config.yaml
num_hidden_layers: 8
moe_layers: [1, 3, 5, 7]
router_z_loss: 0.0001
init_std_router: 0.0334
vocab_size: 8192
tie_word_embeddings: false
dataset: "wikipedia_en"
Below are experts of layer 5 (counted from 0) of a mixture-of-experts language model. Rows are named router (the router's row for the expert), gate (a neuron's input weights, with its number), up (a neuron's input weights, with its number), down (a neuron's output weights, with its number) and show model dimensions 160-239. Each number is 200 + 30 x the weight over its row's rms, rounded and kept within 0 to 999.
Before each expert's rows: a language model's description of what the expert responds to; "comes before" lists some tokens at least twice as common just after its tokens as in all text. This comes from a sample of Wikipedia text that the model never trained on. Tokens count by the router's weight.

# expert 20
Description: Section heading markup. Equals signs and words in wiki section headings such as == Plot ==, Early life, See also, Biography, History.
comes before: "=", " =", "\n\n", " also", " life", " career"
router,178,230,278,194,205,157,198,248,213,226,195,288,156,206,142,156,213,229,207,193,217,180,209,145,203,239,195,228,183,184,198,137,171,180,180,210,204,195,216,199,199,196,181,208,195,197,241,212,193,212,224,148,170,168,244,224,173,221,195,250,214,137,150,185,256,204,207,166,188,217,174,182,156,208,193,178,193,203,157,233
gate2,200,187,198,265,185,219,197,201,180,207,232,210,208,189,266,228,172,225,195,203,211,194,221,191,192,189,201,148,193,211,146,140,182,222,149,230,229,202,169,240,147,156,227,213,148,206,227,257,270,209,270,251,173,203,166,197,196,233,119,226,214,212,164,231,251,187,178,165,196,152,184,148,175,278,243,188,198,222,216,210
up2,192,199,237,152,196,209,258,162,213,184,175,183,215,167,149,224,221,168,175,219,220,208,196,173,194,208,159,208,166,209,223,206,192,209,181,260,219,129,212,189,196,202,209,166,183,180,224,190,164,144,186,114,227,150,189,190,200,190,223,191,178,144,242,173,239,187,235,185,199,200,156,204,188,132,206,215,253,217,201,249
down2,202,139,161,218,188,183,244,197,194,159,209,212,184,178,207,182,213,193,214,216,200,220,194,175,176,211,184,141,196,139,134,193,216,239,150,169,201,186,196,228,211,205,159,210,231,251,252,258,169,232,216,143,209,158,223,190,227,161,190,179,223,234,182,204,164,236,211,214,142,197,250,197,181,122,178,201,216,239,205,207
gate3,189,141,219,211,246,190,250,153,269,185,191,199,222,130,203,194,223,202,184,254,205,196,211,158,213,237,172,216,183,200,261,153,227,199,184,195,189,167,190,223,203,225,207,181,147,249,214,191,228,175,187,194,238,207,210,204,194,192,226,167,167,180,232,162,156,243,198,189,173,226,247,207,173,179,243,178,164,148,203,217
up3,118,213,201,238,184,195,146,174,189,227,197,201,217,196,190,215,169,223,214,117,161,202,255,188,212,173,183,184,187,237,237,284,205,181,174,187,204,234,184,197,204,185,218,202,204,194,183,159,202,261,210,229,214,233,152,189,191,197,170,209,167,201,232,273,212,228,266,219,223,196,203,190,178,228,169,176,235,181,195,247
down3,223,155,174,192,193,193,240,244,233,209,233,186,262,178,249,176,180,214,194,218,182,205,162,163,190,203,220,225,191,155,238,191,191,222,201,196,197,231,235,218,191,267,206,182,183,217,201,203,202,126,200,197,184,222,246,174,181,200,170,188,209,143,173,209,152,177,212,212,250,144,168,178,169,204,210,190,202,224,231,220
gate4,206,170,191,180,257,166,174,213,135,222,219,199,165,282,184,218,231,211,167,181,196,197,229,184,146,196,174,158,141,205,293,196,208,204,204,174,200,190,183,161,169,182,177,212,184,142,217,188,204,212,274,193,180,229,214,213,200,211,252,200,197,212,207,228,223,198,180,178,176,184,237,198,196,187,188,237,222,220,173,188
up4,194,172,231,193,228,233,237,180,159,173,186,192,200,156,154,203,212,227,205,230,164,238,210,169,136,271,221,170,162,220,157,237,191,222,186,237,187,220,207,151,206,205,151,226,190,196,218,173,231,172,230,199,214,175,208,270,208,223,231,205,218,283,172,190,171,219,210,194,186,204,132,188,184,203,165,183,178,232,222,219
down4,201,244,203,177,212,155,187,197,266,204,198,143,212,189,217,220,116,163,173,201,206,199,193,223,194,194,167,258,181,180,160,182,161,154,183,237,196,263,160,172,189,258,224,162,182,271,212,206,206,235,189,217,228,154,223,203,214,158,164,184,192,242,135,203,225,177,156,164,201,202,234,185,188,191,145,185,207,231,206,268
gate5,223,180,177,209,215,200,161,206,209,220,238,214,213,206,210,191,196,134,171,204,241,232,199,209,227,223,187,197,149,176,218,223,158,216,153,200,201,206,179,284,154,175,217,226,160,157,209,159,206,272,204,181,193,208,214,224,197,206,186,183,212,158,196,171,272,165,226,177,166,191,217,205,193,220,250,184,249,225,218,199
up5,231,247,236,189,211,193,149,257,163,171,178,224,272,241,155,182,195,195,220,240,209,225,168,226,154,207,203,198,228,200,185,197,236,185,190,210,196,239,212,201,190,222,166,160,118,215,207,173,191,188,205,176,210,215,207,206,201,159,232,143,231,164,180,171,173,175,219,174,190,228,167,165,188,161,235,257,205,199,187,164
down5,253,257,222,200,223,196,175,198,151,239,164,211,209,188,254,180,194,179,207,219,190,192,167,209,279,199,213,180,175,231,195,183,192,212,187,189,239,213,220,203,176,126,157,258,167,259,198,180,225,199,207,203,177,253,202,264,274,196,210,223,206,215,162,199,193,177,223,282,206,197,188,188,171,199,153,192,222,181,222,181
gate6,169,194,241,207,155,246,187,164,198,270,250,190,239,148,210,171,202,204,178,203,277,178,178,242,167,210,203,217,247,222,217,217,204,265,227,234,216,211,202,207,241,150,223,152,185,208,199,202,226,175,213,178,178,198,225,162,229,215,219,215,162,177,180,184,216,206,261,255,251,201,173,207,277,172,183,213,212,190,194,213
up6,212,233,187,231,211,176,210,194,211,222,187,251,239,219,233,251,161,214,265,170,201,158,181,232,210,194,210,245,183,198,185,194,245,177,264,225,200,164,178,175,187,194,190,190,221,189,199,198,167,179,217,188,153,141,189,160,209,186,209,177,153,184,227,188,187,156,243,234,281,178,186,187,194,231,254,211,190,208,196,180
down6,197,157,195,192,181,215,222,213,188,202,176,175,240,151,211,224,211,140,219,239,183,192,196,161,180,179,187,173,199,194,205,195,178,170,173,218,154,280,215,189,200,165,194,156,143,179,215,191,287,199,194,179,192,204,156,179,172,194,208,201,192,215,190,201,229,167,202,232,151,210,196,205,156,248,172,151,193,204,235,234
gate7,195,188,228,218,208,184,162,218,178,166,177,197,184,156,213,210,146,243,206,182,223,199,212,245,161,218,241,193,170,238,192,231,165,209,159,214,212,244,158,164,228,185,194,183,225,202,185,260,170,206,205,218,204,178,200,204,224,191,201,194,184,221,218,213,190,184,104,205,176,182,211,226,209,240,199,208,219,178,205,242
up7,208,180,218,212,192,200,162,182,210,252,208,243,196,220,227,195,161,235,179,143,150,172,173,168,223,196,213,226,210,213,147,158,184,187,162,191,229,227,175,177,224,165,188,205,206,163,205,230,238,226,163,192,198,174,222,189,253,191,196,205,272,206,226,235,181,228,236,290,245,212,259,190,221,196,190,214,230,238,267,236
down7,159,223,258,201,126,205,218,242,203,246,219,231,204,158,221,188,192,207,196,218,179,216,241,214,197,211,192,189,158,229,210,201,206,209,215,184,120,211,201,206,206,144,220,251,177,132,205,188,217,189,182,189,159,187,227,172,164,225,252,155,218,183,168,189,228,142,214,214,222,212,216,190,179,207,178,173,204,163,183,189
gate8,223,163,213,194,194,220,234,200,163,218,214,210,197,163,209,246,208,183,211,256,259,197,194,170,174,214,207,167,188,218,213,169,235,144,241,118,195,186,157,229,214,210,135,237,184,196,211,167,198,197,215,263,171,164,191,205,221,179,229,182,240,215,194,248,217,216,219,243,249,149,161,221,205,181,186,173,206,190,190,210
up8,179,229,151,200,168,176,188,200,238,185,230,155,210,215,153,253,202,159,195,173,235,228,265,200,172,206,219,274,220,167,214,181,255,227,164,212,189,198,245,162,203,177,206,194,169,122,167,210,178,181,177,168,194,248,221,161,172,160,225,163,194,256,177,207,195,160,186,204,173,205,237,185,185,189,225,234,232,232,188,179
down8,171,254,209,166,208,198,197,184,270,228,209,181,194,193,175,240,187,204,190,175,171,210,204,187,172,207,221,149,229,260,230,244,224,178,223,236,166,262,179,224,190,170,183,200,178,198,169,270,208,212,264,214,225,193,232,190,228,153,205,238,220,207,208,174,179,211,163,157,212,254,209,225,197,212,218,200,186,184,176,206
gate9,202,292,243,264,181,180,202,190,203,219,196,181,170,217,214,216,187,189,222,168,197,223,175,197,225,223,178,253,240,190,143,176,246,191,215,274,205,218,185,214,196,160,207,237,166,205,180,183,208,181,159,219,210,181,247,222,229,177,233,192,181,174,191,177,201,216,180,252,234,252,210,202,227,144,169,221,194,165,178,236
up9,206,217,202,211,168,198,169,241,208,193,228,207,219,235,256,173,194,238,149,161,236,186,133,202,152,202,227,182,235,192,189,250,176,245,185,214,236,194,219,181,231,202,193,276,167,170,187,221,137,161,193,218,165,134,176,179,219,204,194,186,266,215,159,200,166,178,178,205,224,178,211,171,206,196,210,178,135,179,242,201
down9,218,210,214,183,140,161,188,228,234,161,226,243,197,198,218,202,206,209,208,305,174,193,170,227,140,161,194,186,168,205,267,219,165,179,240,207,214,191,214,132,164,259,142,187,166,213,224,182,231,178,210,187,197,179,220,228,211,223,176,200,200,219,237,199,196,175,196,223,194,193,181,149,236,194,211,186,177,238,164,199
gate10,211,208,193,195,198,182,204,160,230,155,208,164,240,193,220,209,200,221,211,204,150,229,128,218,202,187,183,242,259,258,198,169,226,147,209,196,182,153,180,231,156,232,186,176,228,200,199,168,167,213,202,177,241,159,222,194,155,263,182,231,240,239,214,177,187,215,220,244,203,192,156,198,225,220,184,164,175,192,256,204
up10,163,233,177,187,155,182,173,181,167,273,228,209,221,243,216,166,185,225,167,249,190,174,178,222,233,199,165,195,174,195,194,233,164,137,192,145,197,225,224,147,206,187,215,225,178,220,210,240,197,206,197,203,211,192,177,224,173,190,192,216,175,242,194,228,257,228,176,176,168,179,174,174,216,168,214,201,202,208,269,197
down10,215,251,224,210,198,204,221,218,208,238,239,184,273,225,176,158,255,211,209,207,196,218,208,196,189,187,168,213,158,238,249,250,216,203,204,199,194,222,169,120,154,190,201,214,198,238,157,132,202,228,171,146,188,165,249,166,143,216,235,251,162,258,179,221,231,188,214,183,209,219,180,199,182,216,233,210,187,229,227,163
gate11,210,165,194,194,165,181,128,189,205,156,199,211,116,143,212,230,206,208,220,200,169,206,222,188,227,199,176,186,231,141,198,156,168,179,133,167,218,172,206,200,185,241,136,193,168,218,203,244,177,224,243,229,157,171,203,137,233,239,208,223,209,152,228,211,163,201,215,190,205,226,272,224,217,174,212,164,186,213,193,239
up11,207,225,192,206,284,227,226,223,221,234,233,212,232,197,207,225,222,186,166,210,206,215,199,223,196,194,223,177,153,184,225,251,189,212,175,170,196,192,224,195,202,151,268,206,229,195,236,177,221,163,190,181,245,204,229,196,214,178,175,182,201,268,226,195,213,229,183,176,241,162,211,174,197,210,217,204,195,152,255,169
down11,199,262,217,222,236,192,219,195,184,170,201,144,226,142,222,152,205,223,199,137,191,189,187,231,223,225,207,127,165,185,198,201,195,196,160,159,259,162,240,162,224,245,196,216,222,193,169,198,199,188,203,158,209,189,242,229,142,208,244,257,216,202,248,227,264,217,197,155,171,222,221,165,200,217,183,189,124,168,178,219
gate12,236,209,171,233,240,182,236,203,224,202,220,210,177,184,244,203,211,184,165,194,139,178,166,217,177,146,229,199,184,198,137,245,244,175,248,125,224,232,242,205,140,184,175,187,199,203,209,190,252,240,196,140,209,158,220,210,209,189,222,186,258,238,244,263,200,213,201,178,209,176,219,191,150,184,175,254,229,201,212,177
up12,260,236,175,255,186,188,163,157,215,178,182,151,229,234,183,208,189,203,165,160,188,181,157,189,245,189,229,207,215,203,208,191,213,263,235,187,179,252,209,173,148,225,167,160,180,222,194,181,202,241,124,181,187,156,257,217,209,185,217,160,195,197,189,212,188,190,196,183,196,287,177,191,166,168,215,230,202,229,200,146
down12,211,192,172,247,171,166,225,221,183,200,237,229,197,225,208,238,199,218,182,218,230,205,182,224,268,244,168,245,213,181,194,212,236,143,165,219,161,213,154,154,230,209,176,207,223,189,140,209,192,201,193,183,185,176,150,226,268,221,215,161,208,237,166,186,199,164,166,165,199,209,215,178,227,210,147,192,141,207,227,190
gate13,230,233,241,215,165,172,183,165,193,232,277,184,207,237,237,218,216,203,186,212,152,168,242,170,179,265,214,171,266,212,190,218,205,213,168,206,200,166,208,209,231,202,238,198,211,223,241,184,209,226,175,193,130,208,203,215,204,171,220,179,209,188,165,208,207,148,165,146,172,243,138,253,177,174,146,242,204,220,185,164
up13,169,201,217,141,188,240,161,175,189,177,210,263,222,229,226,180,200,177,178,238,180,161,255,227,200,224,244,156,265,209,178,174,197,232,207,270,241,130,192,211,229,185,236,218,186,245,233,226,176,201,234,191,167,172,190,186,210,233,202,209,186,178,198,217,179,165,203,175,142,218,146,220,226,201,198,224,201,217,208,231
down13,241,213,203,177,214,196,186,170,279,179,170,219,208,219,184,208,156,210,199,238,183,218,246,219,161,239,210,189,198,270,163,229,201,168,179,217,233,206,252,195,180,234,192,167,189,150,202,145,172,227,196,210,224,231,251,214,231,172,187,206,139,220,206,225,187,163,193,230,267,170,224,224,216,199,204,215,203,195,236,226
gate14,270,249,211,248,240,217,217,240,205,185,154,215,201,171,233,158,200,172,230,180,230,219,229,176,140,199,195,192,250,183,199,191,205,255,167,257,188,218,178,141,236,186,198,185,188,200,201,244,207,193,155,181,143,188,207,228,216,197,212,182,201,198,177,271,235,243,211,258,217,180,242,213,165,181,182,173,153,196,189,208
up14,212,238,241,253,213,234,264,251,179,169,162,212,204,177,208,197,209,177,198,238,211,202,215,220,169,167,161,216,245,137,242,231,186,160,167,187,160,197,208,200,211,209,196,211,222,232,185,248,213,188,206,161,187,186,208,209,222,236,175,222,189,167,225,235,168,201,193,206,240,207,237,220,204,196,187,234,204,164,219,216
down14,131,229,208,203,220,238,287,209,207,240,153,221,206,200,218,195,196,197,187,176,222,226,249,217,244,227,214,186,257,134,250,211,235,286,158,251,208,182,252,176,204,207,192,196,214,157,207,239,199,168,212,196,234,215,192,247,217,173,222,136,159,198,246,196,259,213,196,202,201,192,217,187,183,219,212,163,226,226,223,184
gate15,207,176,209,186,217,211,234,235,220,180,189,240,194,156,238,126,183,179,192,172,210,148,194,196,229,163,224,190,204,170,199,173,215,203,208,185,213,229,207,208,179,174,169,245,287,270,201,208,176,201,187,182,174,189,177,176,169,136,208,225,199,205,216,151,248,212,248,223,213,187,192,120,192,196,130,179,186,177,203,165
up15,266,211,173,177,183,177,207,195,195,185,201,199,181,167,218,173,213,198,195,185,222,191,228,213,242,176,210,257,196,194,220,216,191,175,196,238,250,252,200,162,198,186,216,151,250,233,177,250,154,229,179,182,179,222,191,204,221,169,198,182,178,215,235,196,228,189,270,190,136,211,233,163,207,209,175,223,192,198,206,250
down15,187,241,173,211,230,234,204,224,247,174,186,207,256,208,185,163,184,161,183,136,215,192,256,153,225,215,200,171,223,183,262,221,174,193,187,217,219,193,203,180,158,274,183,149,169,230,244,184,172,204,203,206,249,151,221,176,231,126,248,165,166,212,175,229,201,203,205,244,174,151,197,178,158,173,199,212,177,208,226,252
gate16,175,164,252,214,215,176,184,194,184,198,240,177,102,198,194,206,193,216,222,235,157,200,151,156,205,195,210,158,218,162,182,173,189,206,228,160,204,216,258,230,181,208,186,178,169,170,206,211,181,216,235,167,205,215,249,175,218,172,151,203,220,159,204,177,238,199,200,193,197,186,192,171,240,236,200,151,184,257,150,177
up16,233,233,184,232,165,156,174,129,181,165,261,187,216,162,170,154,171,152,176,264,224,221,203,171,204,221,215,129,176,157,160,206,226,196,217,150,230,214,225,199,219,245,204,255,242,167,252,243,174,205,223,163,220,208,196,231,174,221,196,224,259,244,195,228,238,211,173,198,247,161,207,167,223,223,225,193,160,177,212,214
down16,172,203,175,208,257,194,150,186,214,167,226,229,197,119,178,244,162,191,188,230,199,187,233,267,188,212,177,167,236,225,180,203,145,185,212,169,245,195,179,177,171,234,227,186,220,196,200,213,221,196,161,158,230,162,149,192,170,195,252,217,215,178,187,143,174,194,187,214,194,160,108,197,204,213,171,235,229,174,234,185
gate17,234,183,250,157,199,215,253,163,209,241,231,215,223,202,202,241,247,189,222,120,203,175,210,198,184,223,206,155,208,186,206,221,231,209,159,179,171,204,230,162,164,179,187,207,212,241,208,197,256,194,179,218,255,211,183,185,164,237,249,205,198,197,181,163,154,219,210,192,252,204,204,129,162,221,200,220,212,177,155,180
up17,214,145,168,184,244,167,233,161,212,198,238,147,245,229,174,219,195,199,156,175,227,252,110,262,159,242,179,271,174,263,263,153,191,153,188,241,250,177,212,193,191,155,176,211,218,220,201,246,187,179,248,181,188,198,260,217,205,251,192,216,144,205,177,164,191,171,158,156,228,235,210,229,194,147,172,210,232,179,226,208
down17,160,217,204,202,178,178,150,230,191,248,240,207,260,205,227,219,189,208,199,160,176,187,270,115,211,202,211,161,203,212,167,181,168,190,145,204,186,236,263,171,199,231,188,188,189,194,141,184,226,200,114,211,196,149,222,199,153,170,187,199,239,173,223,180,219,203,140,262,255,237,236,203,149,163,216,170,240,209,261,198
gate18,251,217,178,209,173,194,160,195,171,169,249,187,192,225,189,174,176,184,182,240,209,193,205,189,146,235,164,177,224,143,182,176,203,194,174,140,214,232,251,187,242,199,176,229,190,186,195,167,191,209,230,232,164,165,193,201,179,210,212,147,238,169,209,207,216,232,186,198,207,201,174,177,197,100,224,194,192,184,157,215
up18,218,195,213,169,255,232,258,215,185,184,244,236,238,254,203,221,198,272,243,188,221,196,204,259,219,193,167,193,250,184,217,238,163,178,208,154,236,161,204,223,242,219,198,242,238,187,151,201,170,178,182,180,206,206,184,183,229,234,216,264,269,202,162,202,223,214,159,192,175,213,191,186,157,197,303,194,179,216,146,163
down18,185,219,226,142,197,197,168,184,205,145,188,148,195,175,157,211,185,202,239,173,223,129,203,202,277,187,218,191,172,210,223,169,208,213,176,223,237,219,178,287,176,204,177,155,192,137,190,202,209,164,240,220,206,180,228,172,157,204,195,255,187,222,219,183,212,200,212,190,127,200,132,185,189,174,176,187,174,228,222,168
gate19,198,183,194,165,207,176,195,221,173,223,210,227,212,210,170,186,216,223,192,194,204,229,190,233,215,212,165,188,134,133,197,207,221,216,201,173,181,221,204,206,202,243,191,195,186,201,172,198,180,215,252,192,212,150,190,228,179,236,208,208,189,209,256,206,203,177,184,202,139,198,173,231,233,207,222,195,233,189,204,222
up19,175,247,254,226,189,177,194,214,202,164,230,203,197,161,259,218,196,220,188,205,187,217,217,181,202,166,185,171,193,246,292,160,244,229,216,236,146,215,206,216,194,227,181,194,196,244,189,195,207,214,220,181,185,166,250,152,172,203,189,177,172,192,194,228,147,231,205,204,221,167,185,244,205,187,195,169,156,248,241,215
down19,194,224,219,144,194,153,226,193,152,177,177,226,218,206,217,242,160,172,189,124,214,176,184,189,165,193,174,161,204,243,228,186,212,204,225,158,180,189,204,270,192,270,164,183,212,154,226,210,236,193,177,206,158,234,142,214,156,212,184,182,170,214,212,167,178,229,180,153,191,166,264,202,147,179,187,231,224,239,198,192
gate20,150,206,123,230,213,256,213,267,200,212,193,166,223,233,186,163,195,224,237,209,188,229,137,204,203,167,250,199,234,230,171,184,122,204,159,211,215,170,182,256,194,173,225,258,164,233,209,219,237,207,260,172,200,224,209,158,260,183,143,248,185,212,206,176,201,165,193,205,202,190,187,155,206,228,205,160,200,157,233,239
up20,178,165,274,228,157,173,177,175,219,160,247,237,194,196,153,208,163,217,210,200,203,224,237,185,201,185,192,188,171,246,199,225,240,109,184,220,213,176,185,194,188,155,206,203,224,186,192,204,234,176,254,214,225,189,187,178,172,216,212,150,203,195,210,178,210,188,195,200,233,177,213,170,183,193,194,210,169,227,246,225
down20,185,253,179,190,230,237,171,204,221,221,195,149,252,162,208,220,187,243,185,151,180,220,200,201,209,183,172,188,192,254,170,124,237,186,189,195,165,194,237,192,166,200,251,219,232,196,214,220,185,184,134,159,228,208,218,143,166,223,245,217,172,210,222,189,231,129,193,213,207,270,184,220,208,162,211,185,144,211,223,185
gate21,208,238,164,221,238,217,200,224,243,208,179,258,161,203,244,167,197,193,187,162,213,201,141,234,203,175,221,207,183,174,181,199,137,266,203,164,227,174,208,197,235,222,214,219,213,195,163,221,214,196,157,223,212,184,203,187,220,147,199,165,152,194,226,171,190,203,234,158,206,251,238,220,193,197,159,209,167,212,169,181
up21,201,145,268,190,206,166,219,173,144,242,189,203,197,222,197,186,190,171,218,204,230,219,226,172,198,247,170,192,164,177,201,197,222,137,218,204,210,205,191,224,200,226,178,202,235,202,206,192,198,232,192,180,231,212,222,159,174,249,230,198,197,156,201,215,212,186,222,202,199,141,176,205,181,201,242,214,206,152,182,213
down21,174,199,183,189,180,216,129,226,169,234,170,243,142,227,223,187,151,216,161,252,208,200,220,154,207,211,183,216,227,202,193,171,166,205,241,254,278,225,170,217,180,190,179,181,187,249,168,205,141,188,195,254,203,212,197,188,201,214,203,172,192,172,154,206,222,151,255,171,211,190,230,206,176,182,199,200,165,221,250,199
gate22,171,252,215,154,230,150,234,208,188,164,224,199,162,182,178,210,210,167,176,217,236,212,214,245,223,222,227,187,184,172,204,179,219,198,221,162,161,226,239,199,242,175,200,248,218,148,216,175,233,169,223,193,173,218,266,273,214,211,219,242,221,193,227,248,160,220,206,187,254,212,168,213,158,194,195,167,203,195,205,266
up22,239,163,209,232,198,174,163,183,188,151,197,202,184,178,170,115,269,219,210,200,180,224,194,205,177,191,188,209,199,232,174,245,192,239,165,210,181,147,143,229,200,282,218,194,197,240,204,176,229,213,205,200,186,234,118,224,167,214,226,179,205,211,172,191,238,187,204,185,157,213,210,187,259,225,193,205,185,233,248,224
down22,173,217,228,197,123,218,242,226,207,207,174,153,192,184,156,217,209,198,196,178,168,226,222,202,252,188,190,157,167,191,204,205,214,265,212,201,193,228,208,214,202,164,235,170,193,222,163,200,200,216,189,222,214,220,191,171,233,270,163,245,184,170,197,188,164,145,217,211,190,189,164,237,165,170,205,249,218,186,224,185
gate23,218,237,198,201,231,215,210,185,200,217,166,142,214,196,218,213,208,225,230,217,163,239,202,185,186,226,155,213,140,229,221,212,168,170,157,203,198,179,236,204,236,237,189,195,170,212,210,192,240,188,234,189,209,226,215,185,223,188,224,186,152,186,190,213,146,182,142,205,210,223,235,204,233,198,188,197,220,151,204,201
up23,162,211,153,239,232,197,213,213,204,221,227,182,246,156,251,187,228,178,181,200,175,135,186,212,163,196,220,238,201,193,193,155,192,140,199,176,210,196,247,239,175,179,227,206,210,165,219,188,203,161,152,214,209,210,201,207,155,171,261,237,205,215,176,216,176,228,219,256,180,257,218,222,207,180,198,178,186,241,209,206
down23,157,244,206,259,214,176,206,211,188,225,173,213,207,125,175,237,237,206,189,260,186,215,204,157,181,134,177,186,197,183,194,245,161,176,119,230,194,212,196,172,162,196,184,212,190,214,180,201,228,197,195,226,239,195,224,192,201,190,228,180,169,196,175,160,177,208,237,195,241,207,182,203,176,190,186,147,231,185,141,175
gate24,246,139,137,239,200,167,224,190,150,138,159,181,268,210,190,185,220,180,197,216,141,196,183,133,211,209,210,238,196,238,211,146,178,209,192,216,159,157,209,206,185,162,198,209,212,173,188,165,162,195,217,186,198,165,232,176,167,189,191,237,170,154,226,148,198,224,193,167,175,181,191,219,205,236,229,137,165,221,167,217
up24,210,232,125,158,217,169,194,223,232,268,173,218,185,249,177,244,206,237,180,201,248,199,218,189,200,145,202,200,186,169,201,160,245,216,206,221,192,199,213,170,243,127,154,242,225,178,180,198,202,151,169,200,182,209,209,183,175,223,171,217,190,164,183,239,206,204,216,200,182,180,177,189,191,229,196,208,178,280,279,194
down24,205,174,201,160,206,209,163,137,138,227,180,177,196,212,220,163,222,161,179,195,181,196,136,220,164,236,157,243,200,174,198,226,227,212,212,260,153,226,186,171,197,202,157,210,218,163,186,192,191,230,236,243,231,186,166,208,236,215,167,230,197,131,182,222,217,224,211,208,246,157,231,171,197,185,237,214,203,188,197,200
gate25,178,156,168,240,205,207,213,156,195,180,179,206,205,200,184,184,162,177,145,201,210,196,237,182,246,187,201,276,290,226,175,303,222,162,252,235,177,193,172,180,203,191,181,205,172,217,210,213,231,196,188,184,222,226,156,263,161,222,129,187,218,145,232,212,201,187,217,185,231,224,228,193,134,242,196,155,164,145,219,223
up25,209,168,187,272,237,159,166,219,207,194,135,195,198,197,169,181,194,160,163,145,165,190,237,223,223,192,234,204,239,218,194,261,241,203,165,198,185,224,160,199,243,246,198,243,173,172,214,164,224,280,207,227,173,189,191,248,184,218,150,220,211,157,184,205,197,193,223,208,232,216,200,199,115,207,208,212,223,204,227,224
down25,152,168,143,182,223,191,175,184,216,260,193,204,248,177,194,193,227,233,171,208,212,252,219,216,177,222,210,236,201,180,202,209,247,185,194,251,220,189,189,205,165,240,199,156,241,196,194,219,220,179,204,237,176,211,213,202,201,166,200,208,180,179,158,164,207,216,156,245,260,222,233,191,235,248,257,212,154,201,153,233
gate26,222,167,191,197,213,207,203,155,175,181,244,181,169,183,168,261,154,156,176,236,177,170,175,262,154,176,204,204,203,199,209,210,178,159,233,167,172,229,224,233,132,156,201,219,185,228,198,197,223,210,216,188,166,163,225,245,200,186,168,203,260,117,249,194,159,225,186,238,189,232,190,211,215,188,178,157,265,199,185,184
up26,194,153,240,211,163,206,226,242,180,204,222,175,197,153,200,191,224,198,193,160,163,231,197,179,174,168,202,239,148,213,183,203,224,257,138,152,208,226,242,207,148,227,209,173,212,207,189,214,230,222,236,218,173,165,125,189,213,161,232,182,152,202,232,182,241,219,175,175,222,190,224,216,199,224,171,174,175,211,115,195
down26,175,178,227,218,204,231,251,218,194,230,246,244,192,199,166,195,211,193,166,175,184,201,202,176,212,217,219,234,203,225,251,163,169,227,205,207,187,206,240,191,170,238,182,179,179,190,170,215,180,149,207,222,195,239,154,214,170,198,188,214,214,204,241,223,182,202,190,189,243,245,187,188,175,247,218,222,218,281,199,215
gate27,168,263,207,190,208,194,159,181,234,175,199,251,211,243,189,258,187,195,193,192,144,200,181,196,256,177,200,200,168,159,222,197,239,225,187,235,197,184,205,193,163,223,196,228,181,208,212,161,251,213,212,255,170,196,166,206,215,179,179,225,217,172,228,243,195,210,162,194,217,167,232,237,249,172,223,148,209,206,236,213
up27,183,227,190,255,198,197,186,174,156,219,182,199,238,201,178,230,138,227,145,253,186,201,234,167,153,181,234,227,203,181,199,230,220,195,216,155,134,148,225,197,217,171,198,192,163,249,214,223,176,245,268,237,208,143,191,216,152,188,185,161,194,200,196,205,168,245,199,215,203,202,135,161,157,240,225,189,223,172,182,192
down27,235,191,202,206,224,198,204,170,179,208,156,172,202,234,207,234,185,196,280,212,184,175,203,153,226,205,187,177,191,185,142,219,226,231,227,158,153,229,217,200,160,206,288,219,229,170,206,213,193,127,159,187,195,161,197,216,206,192,211,250,222,196,209,196,175,239,244,158,159,167,205,267,202,194,198,214,254,235,220,197
gate28,233,194,193,215,207,215,205,159,206,169,175,176,208,188,174,165,211,249,210,160,184,165,184,196,160,192,168,147,186,205,223,171,203,208,233,180,193,232,265,190,181,200,222,227,216,164,171,201,177,162,163,248,197,178,197,163,194,180,198,233,239,206,140,204,219,178,194,183,210,202,214,127,182,175,183,222,181,184,161,178
up28,258,189,192,215,211,229,208,210,244,194,147,188,226,174,183,176,188,190,211,199,220,191,226,195,184,175,171,204,255,171,235,175,207,230,202,235,206,212,191,196,204,171,210,184,148,149,206,164,245,170,178,197,186,243,228,201,168,196,167,196,168,209,168,208,244,147,180,170,187,222,203,219,203,208,183,239,175,177,195,179
down28,147,128,215,186,219,190,225,227,178,247,203,153,188,210,154,139,209,246,213,210,158,210,166,186,217,227,207,159,195,193,186,226,213,212,227,181,242,232,228,251,209,197,133,206,203,212,260,178,184,202,207,193,220,193,225,131,213,212,181,177,168,156,221,215,220,189,228,232,193,229,153,196,155,209,184,197,203,197,165,227
gate29,208,239,187,209,196,181,176,177,216,211,250,199,144,176,208,152,196,216,226,173,196,228,227,207,213,176,136,199,231,236,211,143,183,214,197,192,185,221,219,187,217,161,197,190,167,232,178,195,226,263,165,208,215,166,158,175,190,216,211,247,142,247,171,206,168,219,149,236,239,216,193,165,212,195,206,243,207,239,183,229
up29,214,216,177,182,230,204,241,211,201,172,210,205,152,192,231,166,228,208,180,226,216,215,230,194,181,224,183,211,160,218,215,165,231,178,164,165,222,216,203,182,238,214,204,171,204,221,229,206,193,219,144,205,147,230,194,200,168,209,168,240,180,271,217,195,209,229,190,214,145,206,208,222,213,195,225,231,188,196,244,229
down29,244,152,212,208,202,252,226,250,168,237,244,191,195,196,213,165,188,186,178,202,198,180,145,171,197,233,173,199,217,153,206,186,214,138,222,181,251,205,199,174,180,182,215,208,212,244,202,197,195,132,207,231,194,233,202,214,156,184,268,243,159,178,197,200,195,204,231,170,184,219,227,212,192,271,252,150,185,181,246,233
gate30,210,195,215,169,122,180,230,193,286,187,181,147,183,270,180,218,245,236,188,249,205,215,235,165,167,169,176,217,196,182,197,178,138,187,179,179,182,243,188,121,176,170,221,208,174,181,143,179,207,192,166,177,170,227,219,233,178,177,195,128,132,317,161,158,223,259,257,248,219,230,185,209,197,206,195,162,178,185,194,176
up30,239,225,186,168,199,190,234,152,121,270,221,185,174,221,190,206,189,206,172,203,177,202,206,233,192,230,205,249,252,211,176,134,196,222,261,201,208,236,209,173,238,179,255,198,189,222,237,202,214,193,159,184,173,255,259,194,199,196,228,195,249,210,207,180,239,151,185,172,120,202,174,217,193,156,180,174,188,210,240,228
down30,213,165,173,229,238,205,181,209,195,223,207,184,241,199,199,184,230,213,226,167,207,221,176,265,218,191,281,147,181,228,234,211,162,158,184,213,206,207,270,197,178,213,229,190,209,176,173,220,232,163,209,200,225,235,155,163,194,218,183,219,199,118,218,220,204,174,170,156,161,239,186,230,230,155,197,238,191,179,209,264